{
  "hidden_size": 160,
  "d_expert": 128,
  "hidden_act": "swiglu",
  "moe_layers": [0, 1, 2, 3, 4, 5, 6, 7],
  "balance_bias": false,
  "n_groups": 8,
  "norm": "rmsnorm",
  "beta1": 0.95,
  "train_tokens": 504700000,
  "max_steps": 7702,
  "dataset": "wikipedia_en"
}
Below are experts of layer 3 (counted from 0) of a mixture-of-experts language model. Rows are named router (the router's row for the expert) and show model dimensions 0-159. Each number is 128 + 24 x the weight over its row's rms, rounded and kept within 0 to 255.
After each expert's rows: a language model's description of what the expert responds to. This comes from a sample of Wikipedia text that the model never trained on.

# expert 4
router [ 74 125 108 125  66 111 111 130 158 101 181 179 119 128 104 138 116  97 127 143 125 120 150 123  84  88 137 141 146 110 135 145 123 137 150 114 135 132  71 131 134  84  66 113 171 153 112 140 137  93 131 110 109 142 143 147 129 170 141 122 136  84 163 143 150 135 109  98 154 165 124 154 133 147 102 104 151 165 126 162 122 103 117  86 137 124 130 126 129 131 123 127 120 146 138 113 166 122 126 141  90 142  94 168 120 118 167 126 137 125 130 117 148 116 117 170 148 103 144 117 124 166 111  93  93 160 109 178  87 112 128 119 110  93 127 163 159 101 122 164 126 139 118 118 164 138 163 127 126 110 112 108 130 147  78 130 135 155 159 136]
What it handles: Word pieces containing or ending in y, mostly inside names and words, such as Coz-y, Lev-y, store-y-s, plus capital J and Y.

# expert 31
router [ 61  91  98 106 127 123 178 130 137 129 161 146 141 122 100 109 180 100 129 152  91 114 133 144 125  93 143 124  95 117 105 141 150  92 135 155 117 134 144 124 110 126 102 128 100 148 126 134 161 111 126 124 121 149 138 166 136 158 190  99 120 131 152 112 139 119 109 118 161 174 117 171 133 152 132 119 142 182  87 177  96 102 135 116  96 103 140 139 147 114 141 130  98 145 140 101 135 132 128 125 141 122  99  85  72 136 116 147 145 147 146  80 152 132 124 110 131 123 141 126 121 146 124 159 137 134 108 144 114 102 129 124  89 123 121 162 159  67 103 135 102 127 109 110 161 156 144  99 138 138 125 147 108 183 109 125 112 171 167 131]
What it handles: Word-middle pieces with b, g or p, such as b, ab, ig, ip, in names and words like Rong-b-uk, rel-ig-ious, Winn-ip-eg.

# expert 5
router [120 111 143  98 119 135 120 145 121 145 159 147  87 149 106 150 102  79 102 121 155 127 152 129 131 110 148 157 121 136 118 149 127  94 139 130 123 140 126 140  79 107 112 108 125 129 106 149 147 108 136  87 124 164 155 134 138 181 146  86 146 159 195 112 150 139 106 137 121 184 121 142 133 100 119 129 150 149 120 108 106  75 106 116  80 101 125 138 162 155 108 126 107 150 157 108 136 153 103 145 109 141 123 117 110 145 148 115  96 102 154 147 120 103 134 116 137 123 139  95 128 130 116 114 111 174  94 126 117 100 137 115  99 148 122 160 141 128  90 189 101 161 113 129 138 125 175 114 165 155 119  88 152 178  98 108 193 134 137 137]
What it handles: Common connectives, auxiliaries and pronouns in running prose, such as and, was, is, that, which, plus adverb endings like discreetly, rarely.

# expert 7
router [104 138 114 116 100 109 125 148  83 123 157 141 107 112  90 149 159 109  92 133 133 121 141 128  99 104 154 130  96  97 135 157 154 138 119 130 131  82 162 128 121  69  89 116 137 168 117 149 112 182 111 135 120 152 137 140 149 149 172 128 122 161 155 118 146 146 113 106 115 131  81 125 138 124 107 117 103 137 120 137 113  92 112  98 102 101 134 147 108 116  81 121 104 185  95  94 159 102 114 141 106 146 141 159 111 118 131 124  92 115 116 127  95 127 122 126 155 147 171  99 116 156  93 159  85 152  99 149 124 143 115 108 107 165 159 136 122 112  81 168 155 148 139 146 137 102 152 127 155 140 132 122 116 128  81 133 128 194 141 155]
What it handles: Word-middle pieces like in, an, am, inn inside names and long words, such as Pengu-in, Lat-in, Beg-inn-ing, Intercont-in-ental.

# expert 2
router [ 90  87 122 101 117 103 138 141 146 133 142 141  90 115 104 150 126  88 137 151 119  90 141 112 100 123 162 153  87 105  96 168 122  98 142 129 156  93 133 133 118 124 127 126 118 163 128 152 147 102  98  86 145 174 161 148 164 178 162 108 110 146 137 120 166 131 108 113 140 120  92 151 154 120 101 112 140 137  98 145 107 100 111  90 116 110 164 174 158 119 117 140 116 121 138 114 174 146 119 148 123 135 100 130 101 109 137 110 117 121 111 106  95 111 120 122 139 112 166 114 140 153 107 147 129 156  83 150 103 106 139  95 112 153 105 158 151 101  82 175 120 157 102 103 156 113 146 101 145 138 151  96 152 148  76 117 137 159 164 141]
What it handles: Word-final pieces like -ed, -ax, -ft and numbers in table cells, e.g. Tax, restarted, 62.59, ft.

# expert 33
router [ 69 124 104 112  71 125 165 139 116 132 138 124 107 121 108 133 142  90 144 151 111  94 181 101 108 107 151 142  93 112 124 191 113 129 127 106 154  90 109  96 117  92 130 120 127 191 143 138 118 155  92 111 146 162 162 160 154 156 142 115 138 130 161 135 123 109 113 127 142 138  98 152 132 112  83 122 113 148 133 156 115 113 107 109 131 127 159 149 130 149 100 118 121 113 137 142 145 124 121 117 101 111 114 105  82 131 125 112 105 133 149  90 112 152 128 121 157 102 171 106 143 147 123 136 112 145 112 157 100  93 152  70 114 134 105 171 152 127 104 156 140 129  96 112 149  87 154 102 124  97 163 102 142 145 110 120 173 163 159 139]
What it handles: Single word-initial letters split from the rest of a word, mostly capitals, such as Taaffe, Late Night, Pebas, Song Contest.

# expert 10
router [139 132 119  99 128 104 109 139 112 121 158 150  79 100  97 145 154  98 117 119 160 115 137 103 124 123 156 139 174 106 111 148 144  72 138 139 166 117  91 110 119 115 140 108 149 157 136 118 131 103 107  98 101 169 137 165 165 156 160 157 128 115  94 134 140 117 121 103 161 156 122 161 138 128  85 103  85 118 103 169 110 116 133  72 109 115  95 144 142 105 123 119 106 146 157 110 158 122 131 132 126 143 132 133 111 104 182 117  67 141 119 118 138 149  92 128 122 133 155 100 115 196 134 112 131 165 104 129  97 112 133 117  99 156 130 156 139 138  93 142 107 141 111 111 141 116 104  96 132 153 119 142 158 141 106 105 179 165 158 154]
What it handles: Articles and possessive determiners starting a noun phrase, mostly the, a, an, his, its, often after of or in.

# expert 26
router [ 95 101 122 100  95  95 137 136 130 155 147 150 101 127  84 140 141  90 123 150 121  94 147 132 107 112 176 139 128 116 108 166 122 101 154 113 158 120 132 114 129  98 116 109 126 167 113 162 147 130 121  99 128 157 149 143 146 169 182 108 143 138 146 126 163 138 113 112 142 132  91 153 149 123  99 112 124 152 119 152 104  92 116  84 113 108 133 168 171 115 112 141 103 126 152  96 170 157 113 151 105 143 108 109  93 141 139 109 104 125 131 106 102 117 111 132 144 134 169 104 137 138 109 127 125 171  85 179 107  91 138  93 105 156 101 162 156 100 102 163 121 162 105 110 152  98 136 119 138 129 145  94 145 156  81 116 159 159 166 142]
What it handles: Prepositions such as of, between, against, for, plus word endings like strong and large, in running prose.

# expert 25
router [126 128 147  92  94 133 160 125 100 135 116 145 132 119  91 130 144 111 113 141 112 146 124 118 117 125 130 134 113 130 113 162  86 121 129 150 156 135  68 129 112 135  55 122 105 161 116 145 142 158  86 110 125 155 158 117 172 146 131 143 102 122 121 157 155 118 133  89 147 101 104 167 172 118  79 106 126 138 117 168 154  88 116 119 120 134 153 174 169 173 122 153 108 170 136 103 171 132 129 129 114 111 136 120  98 125 127 140 135 133 164  88 124 115  95 110 146 152 148 105 103 133 120 160 134 103 125 159 147 102 151  83 127 116 139 134 161  97 134 148 101 166  78 128 146 106 152 139 153 111 147  83 156 137 114 149 135 151 177 134]
What it handles: Final i or ic in foreign names, lone capitals in initials, coordinates and codes, and closing brackets and quotes, such as Mizrahi, 33°42′S, Michael B.

# expert 14
router [103  78 136  91  95 127 118 170 119 124 108 146  86 113  84 169 144 141 148 144  98 103 139 127 124  97 126 125 112 129  94 168  98 113 139  90 133 139 138 125 115 168  99 136 133 130 114 155 133 144  82  99 148 128 143 189 139 133 143 123 184  99 109 146 175 146  99  93 119 144 105 129 121 103 111 105 145 126 122 160  78 110 127 122 140 130 173 175 152 107 112 104 123 110 151 120 169 135 115 166 120 162 111 153 114 136 119 120 129 104 155 117 123 154 118 154 147 145 167 135 110 130 107  60 105 106 114 138 131 129 136  72 149 116 142 152 157 123 117 159 133 131 140 135 157  90 133  99 125 150 141 116 143 169 116 124 160 173 148 144]
What it handles: Syllables like or, el, il, os inside proper names, often foreign or Latinate, e.g. Valorant, Cornelius, Hasselbeck, Israeli.

# expert 0
router [ 84 128 142 112  93  79 105 172 163 124 145 160 139 104 112 149 153 109 119 121 126 131 144 116 106 108 152 139 144 101 132 177 114 124 121 103 138 112 134 133 113 141 140  92 146 172  87 148 127 119 104  93 134 161 148 123 161 159 133 116 141 116 137 133 178 121 135 114 128 113 114 134 129 105 118 117 134 126 116 172 133  80 144 107 131  91 166 189 163 116 117 143 139 123 131  86 157 150 119 135 113 128 106  98 103 168 133 114 114 109 111 108 117 140  94  94 157  85 144 114 117 178 144 121 103 198 125 149  88 115 134 112 141 172 100 174 140 118  79 151 126 143 143 127 131 148 167 131 153 159 145 121 143 143  95 138 116 145 176 143]
What it handles: Month names after dates and the final pieces of proper names or infobox words, such as June, Air-port, Down-town, U.S.

# expert 17
router [ 85 134 101  87 102  97 133 119 157 146 138 171  93 115 108 137 154  99 125 146 139  98 152 120 108 142 176 127 159  69 103 180 135 129 157 115 120 112 119 136  88  87 123 133 121 132 116 154 154 135 131  94 143 128 182 144 151 180 164 127 127 138 141 130 143 107 104  85 123 127 114 162 157 118 119 121 142 154 154 172  92  78 119 116 133 127 122 155 185 115  90 143 116 123 125  81 180 133 149 158 129 143  98  99  95 120 110 140 105 118 139 118 102 127  99 132 160 122 163 117 137 134 105 134 134 159 125 137  98 112 123 112 127 140 111 139 123 118  79 153 131 140 110 117 170  74 113 121 143 139 141 117 138 126  98 103 145 158 150 161]
What it handles: Pieces following a capital or lowercase b, such as Berlin, bout, BCE, Bibliography, plus month names in birth and death dates.

# expert 15
router [ 87 112 117  94  98 107 128 145 137 151 145 161  92 119  90 135 154  86 131 151 128 105 142 119 108  90 168 138 114  98 111 174 141 101 151 118 148 121 132 123 112 101 116 107 125 160 122 161 142 132 119  95 131 148 155 151 159 180 169 117 150 139 143 127 168 124 112 112 140 144 103 153 155 111  92 113 139 158 108 144 109  90 110  81 116 109 134 178 158 123 104 133 106 127 129  96 166 136 112 144 126 152 102 105  94 132 126 114  94 123 136 109 104 124 122 130 158 123 168  99 126 138 111 123 124 162  88 164 114  94 146 105 101 165 112 172 156  90  96 164 118 159 113 109 152 110 152 132 146 141 150  91 146 163  83 124 145 152 164 150]
What it handles: Commas, periods, dashes, colons and ampersands in tables, lists and company names, such as Burmeister & Wain, April 15, 2008.

# expert 20
router [103 103 154  96  77 103 147 128 130 148 139 136  83 127  97 121 118 104 130 133 136 118 160 132  96  94 140 147 130 119 132 136  82 143 125  88 139 123 175 130 140 147 123 124  80 162 125 147 107 133  89 124 128 130 170 131 120 148 161 122 151 138 134 128 140 127 124 126 157 129 104 143 134 112 113 125 100 163 131 190  94 103 106 116  88 113 136 152 123 127 103  90  97  98 149 118 154 138 119 147 112 140 101 119  87  93 147 110  79 130 111 148 134 115 130  90 135  99 179  91 117 157 107 145 131 163 122 213  99 123 146 149 124  83 138 152 131 123 136 141 103 167 115 119 121 113 134 132 162 105 147 133 125 138  78 105 134 192 151 130]
What it handles: Word pieces al, l, r and clusters like tr, pr, Gr inside names and words, such as Chor-l-ton, journ-al-ist, Al Ain.

# expert 24
router [105 108 120  82 107 113 127 146 138 149 149 160 101 128  94 137 137  76 116 135 131 110 154 122 125  84 169 144 111 111 113 179 117 105 149 119 148 125 127 126 112  96 118 113 131 150 110 159 152 125 132  73 126 161 154 150 138 175 168  94 144 160 148 134 162 138 123 118 127 155  99 136 142 102 106 121 129 155 103 154 100  75 109  98 106 113 125 155 154 120 123 131 100 148 154  96 156 143 102 140 106 138 110 120 102 145 137 110  97 130 143 117 111 111  98 132 157 120 161  98 134 127  99 137 112 166  93 161 121  86 149 105 100 148 107 155 155  96  83 171 115 143 103 111 148 107 154 118 160 155 133  92 146 175  85 134 164 149 158 138]
What it handles: Connectives and auxiliary verbs linking clauses or list items in prose, such as and, was, has, also, but, that.

# expert 30
router [ 88 103  92 100 134 122 142 114  93 125 169 157  92  98  90 132 126 121 124 142 115 100 131 121 134 120 148 125 122 118 114 136 111 109 109 123 166 111 174 122 112 135 109 118 101 148 156 151 149 109 179 116 113 156 130 146 154 170 152 103 132 145 115 138 164 121 114 103 119 133 109 133 141  93 119 115 117 140 122 136 126 110 108 105 149 141 171 179 171 101  90 128 146 109 138 119 145 120 124 189 151 116 120  96  85 118 109 114  94 136 138  80  86 134 112  99 160 152 162 107 109 109  83 122  89 166 107 143 110  98 136 130 110 157 116 158 142 141 108 163  90 150  96 123 164 122 136 152 108 142 137  70 125  89 105 118 114 181 144 146]
What it handles: Word-initial or inner pieces d, D, ec, iv, qu, oc, e.g. Domain, questioned, clavecin, Specialization.

# expert 1
router [ 88 132 110 110  84 112 133 139 132 144 145 158 109  85 105 140  75 101 125 167 145  86 154  99 167 110 155 144 146 130 145 152  87 115 120 142 172 112 129 136 115  96 116 115  92 171  84 138 145 148 115  98 119 131 119 168 130 130 149 133 159 143 104 129 128 125  87 150 156 139 105 152 129 139 109 117 119 119 100 156 121  70 122  82  90 146 128 146 154 126 102 127 119 108 101  64 149 139 137 133 138 140 103 122 103 122 112  97 151 118 138 123 136 123 123 134 151 122 129 133 128 164 115 123 172 142 104 106 100 110 158 120 139 154 123 167 145 126  44 148 133 142 144 108 124 122 174 151 124 104 130  96 110 164  88 110 112 131 161 157]
What it handles: Final vowel pieces ending names and words, especially Italian, Spanish and Slavic ones, such as Bassano, Shibuya, Studio, Ananda.

# expert 11
router [122  83 146 117  84 131 126 123 151 162 137 162 118  82 126 122 166 106  96 143  88  99 129  95  97 126 140 157 141 132 130 166  94 114 131 139 143 140 174 113 107 138 124 115 132 152 125 126 127 173 135 112 134 163 127  92 131 158 158  98 119 141 149 136 170 121 140 101 142 151  86 144 166 190 121 124 128 122 106 148 103 119  95 107 108 133 116 141 156 161 101 149  76 146 117 141 165 149 104 165 141 137 117 149 116 105 111 101 138 129 121 104 136  92 123 144 109 137 150 125 154 164 104 129 122 157 111 114 130 121 129  87  92 180  95 156 151  88 112 163  89 129 100 115 155  88 127  92 131 129 143 118 178 138  79 116 124 156 121 146]
What it handles: Verb-ending pieces -ed, -ing, -er, -ated that close verbs or agent nouns, often before to or by, as in eject-ed, publ-ished, play-er.

# expert 34
router [ 56 118 101 103 119 122 140 152 159 144 145 127 117 142  95 144 102 133 141 163 134 146 130 168 123  96 151 147 104 107 127 126 145 104 113 137 130 156  77 139 129  88 133 127  68 137 130 132 109  85 137  97 134 138 157 165 157 170 150 130 162 110 168 130 148 108 122  88 166 128  88 132 151 127 104  92 129 127  80 110 120 105 122 114  88 117 159 166 140 108  97 123 125 102 117  83 154 127 115 148 120 158  93 117  81  99 130 127 102 150 155  85 112 133 126 153 142 115 147 132 173 122 112 116 136 160 123 158  93  99 144 137 112 141 140 138 140 133 118 142 111 164 123 141 135  82 127 155 143 105 153 110 155 157 128 105 183 141 167 131]
What it handles: Opening pieces of words, especially c, h, w, cl, re, after articles, e.g. case, claimed, collector, enroll.

# expert 18
router [105 101 139 125 135 112 116 129  98 129 104 146  96  74  97 130 118  96 101 148  96  37 141 166  92  76 146 115 115 111  89 156 154 136 149 118 117 115 146 112 101 103 154 135 178 164 121 139 145 104 138 123 111 161 129 146 148 144 164 128 136 130 131 148 151 140 131 123 144 168  89 166 170 119  92 124 122 123 127 128 126 122 106 104  88 126 144 129 152 145 109 139 128 132 148 118 160 121 122 138 117 146  96 117  82 156 165 128  97 139 135  98 126 138 130 121 126 112 142 122 104 138 118 159 141 164 116  91 122 120 153  55 113 132 128 137 146 102 157 147 145 134  98 111 145  97 163 169 184 141 139 109 135 160 109 134 145 154 156 151]
What it handles: Word pieces with h, ch, sh, at, it inside names and words, e.g. Mizrahi, Territories, investigators, Show.

# expert 32
router [128 143 135 113 128 103 160 158 134 142 168 125  93 131 110 135 149  86 131 143 128 126 147 125  61  54 126 107 134 115 121 136 123 130 151 116 153 102 139 113 118 141 122 153  75 128 109 164 121 127 133  77 106 127 153 143 153 194 155 120 175 112 134 125 142 131 126 139 150 144 129 148 151 155 120 101 143 137 103 149 129 123 103  97 125 136 155 184 132  91 135 148 128 147 111  96 173 120 128 123 117 114 111  98 105  85 156 123  87 133 119 123 107 150 110 130 145 148 119 133 171 124 102 112  95 126  86 186  91 128 119  82 127 150 120 163 154 102 128 155 122 123  86 130 129 105 151 137 140 126 150  93 139 138  88 122 115 163 179 149]
What it handles: Bare spaces, hyphens, en dashes, slashes and plus signs in tables, dates and compounds, mostly before numbers, such as twin-turbo.

# expert 29
router [102  88  87 102 146 128 138 145 124 140 136 184  93  99  83 129 129  98 113 122 148  79 127 153  97 114 160 133  98 113 105 159 107 123 145 113 116 157 111 114 126 110 130 120  85 145 142 154 113 145  80 114 122 129 144 116 164 172 151 133 161 156 142 130 140 138 132 117 150 137 129 159 156 118 127 143 151 120 121 175 115  78 118  80 116 110 115 198 144 151  88 162 117 121 125  97 180 118 113 135 144 163 117 137 112 107 159 123 158 112 120  88 121 148 107 119 151 146 139 104 123 150 109  76 106 159  96 166 131 116 108 128 101 150 153 154 138 106 103 164  90 150 125 123 140 144 154 149 127  94 108 124 141 156  96 138 111 138 161 132]
What it handles: Colons, commas, semicolons, pipes and dashes separating fields in lists, infoboxes and tables, such as Country: Switzerland, Tribe: Insarini.

# expert 28
router [ 75 124 153  98 115 110 128 146 137 128 161 129  86 112 110 150 149  89 151 155 148  46 155 126  94 141 153 134 159 131 148 157 120 102 139 135 139 132 134 121 106 136 119 144 110 164 124 142 122 154  88 124 103 147 166 185 157 154 165  91 137 136 158 126 139 132 121  87 134 153 112 150 135 112  87  92 128 182 116  81 146 119 133 116 121 151 134 153 167 113 113 153 111 107 143 113 137 155 133 141 143 125 140  74  96 168 145 111 123 116 131 114 126 134 124 144 153 156 136 124 131 163 114 113 156 132 109 157 115  93 155  56 116 140 116 125 150 126 118 150 113 141 103 110 160 157 119 136 162 115 129 124 141 167  81 137 117 169 135 120]
What it handles: Consonant pieces p, f, v, sp, ch starting or early inside words, such as des-p-air, off-ice, p-resented, pol-ice.

# expert 23
router [110 110 141 111 149 114  98 104 129 113 128 129  85 162  96 106 112 100  98 124  86 115 153 104 131  77 135 105 125 110 139 154 106 119 122 127 167 128 118 142 119  94 112 123 129 128 125 167 141 102 138  80 133 144 133 100 143 170 168 100 142 144 113 130 206 133  90  97 131 137 100 166 136 155 107 129 110 145 124 184 107 112 142 109 134 106 189 151 138 124 104 142 131 133 102  61 148 129 105 151 122 124 141 127 128 136 120 115 136 132 125 111  95 143 117 155 176 104 143 125 148 145 116 121 130 168 136 159 155 109 146  68 106 142 125 174 141 140 139 156  98 163 114  90 138 110 136 102 166 121 159 115 116 157  91 127  94 119 148 146]
What it handles: Noun-final pieces such as plural -s, -es, -ies and -ation, -ity, -ology, often before of or a comma, as in Priest-s, pop-ulation.

# expert 12
router [ 80 110 138 116  61 143 119 136 124 144 126 133 108 128  95 133 111 117 139 140 120 136 121 139 108 136 183 140 123  92 115 125  79 119 109 150 146 114 162 148 140 110 136 117 155 148 105 136 171 146 122  74 107 180 132 121 120 158 178 146 159 139 108 109 203 137 145  90 154 106 118 148 138 107 102 119 141 133 123 138 137  87 115  88 125 112 139 156 158  94 133 128 119 108 135  75 167 125 130 138 134 112 116 156 130 123 124 111  87 150 122 127 118 111  92 135 146 135 146  99 130 125 133 142 120 141  87 154 109 109 131  61 103 136 130 178 133 101 125 156 111 118 138 142 148 144 128 110 179 121 118 107 150 137  68 126 151 141 179 139]
What it handles: Digit pieces of years, scores, table figures and statistics, especially the second half of years like 20-18 and 19-84.

# expert 16
router [127  98 125 102 106 116 142 150 126 149 139 143 133 131  95 122 110 137 132 112 142  26 158 146  99  89 148 126 121 115 115 131 126 108 143  96 162 145 106 144 135  87 119 121 145 142 104 157 175 168 140 121 115 135 152 122 154 161 155 152 131 111 151 152 127 125 133 120 118 105 114 141 136 133 118 113 122 143  93 158  95  65 145 106  98 144 130 155 144 119 113 145 132 114 179 117 154 169 121 145 102 127 143 123  96 141 146  99 121 116 138 113 127 123 100  91 164 145 146 125 120 138 119 135 130 144  92 173 104 120 130 125  85 112  97 151 146  65  86 178 155 134 116 128 144 103 120  98 103 141 142 112 152 155  68 144 162 155 148 152]
What it handles: Prepositions following nouns or verbs in running prose, chiefly of, in, to, for, by, as in Son of, elected as.

# expert 9
router [138  90 117  99  98 128  82 150 131 148 130 125 107 102  96 153  99  75 124 135 125  97 143 128 107 140 137 129 122 111 126 149 150  83 140 138 128  98 114 141 115 137 124 129 123 146 126 140 135 105 128 109 116 151 118 146 188 174 142 142 158 107 108 122 137  99 101 105 174 159 127 151 174  76 103 107 118 167  89 160 144  87 105  93 109  96 157 170 136 142 107 132 134  91 168  86 128 154 130 146  91 133 114 123  71 157 105 121 131 130 106  92 123 136  95 138 159 113 187 120 139 126 101  96 145 171 100 145 116 118 109 112 127 136 123 174 136  92 117 144 103 117 104 102 135 114 138 106 139 141 147 105 141 148 109 118 155 124 155 166]
What it handles: Word pieces with st, th or est, especially compass words like South-east, Southwest, Northwest, plus first, second, Through.

# expert 39
router [105 108 138  80 103  85 116 134 128 133 151 154 102 122 100 132 145  84 109  89 132  97 156 162 110 118 187 127 127 117 123 183 141 115 137 107 148 144 114 138  96  92 109 128 143 168 101 139 115 126 114 112 133 152 158 138 145 157 161 118  86 133 146 133 141 132 128 121 120 109 118 142 152 133  89 112 158 137  90 153 134  96 123  62 145 130 131 157 136 115 133 153 139 147 153  87 179 122 128 146 158 127 111 129  89 158 120 114 115 140 110 108 137 113 106 143 147 114 183 125 153 136 131 117 126 129 120 153  96  80 122  86 111 178 144 159 126 115  86 160 133 139 108 142 137 107 160  95 136 133 163  85 168 183 136 132 142 144 158 141]
What it handles: Pieces of personal names and nationality or place words, such as D-ian-a, Ind-ian, son, John, American, York, ington.

# expert 37
router [112 103 109  75  90 104 102 183 158 134 153 146 111 109  84 131 134  91  97 167 111 114 122 132 135 104 160 134 112 128 134 174 142 127 131 126 152 103 146 113 132  63 126 129 119 164 129 158 143  97 147  78 118 149 171 159 158 145 163 110 126 141 151 115 126 157 138 142 135 138 116 147 135 137 101 130 145 169 135 179 145 110 105  68 149 121 102 180 134 117 112 152 108 115 115  92 169 140 125 124 123 138 112 132  89 109 122 110 125 138 134  94 130 116 131 124 165 108 181 122  96 139 104 125 124 168  84 143 108 112 136 102  83 146 106 145 122 116 128 145 108 147 108 104 136 109 109 117 150 156 131  87 148 153  94 134 147 147 157 137]
What it handles: The piece and inside words like Pirandello, Alejandro, husband, abandoned, plus group, team, Ind- and initial G or T.

# expert 6
router [118 114 118 113  89 119 120 137 109 134 185 158  90  96  96 162 148  99 115 134 122  93 141 143 135 148 152 130 137 118 120 168 164 114 131 118 158 133  98 123 116 152 105 123  54 157 135 154 168 112  85 125 120 149 143 151 157 155 162 106 122 109  94 125 136 135 126 108 101 111  75 130 133 145 111 131 144 165 111 175 104  98  96 113 126  97 170 150 143 129 138  93 112 157 145  82 151 171 124 189 130 135 119 120 101  94 155 102 100 137  86 104 107 117 112 158 148 138 156  94 107 125 136 121 150 133  91 151 140 111 140 115 118 174 133 172 156 110 117 144 144 116 126 117 126 137 136 107 159 123 163  80 142 145 105 127 141 126 138 128]
What it handles: Adjective suffixes ending a word, such as -ical, -ial, -ional, -ive, -ious, plus New and National, e.g. Musical, Postcolonial.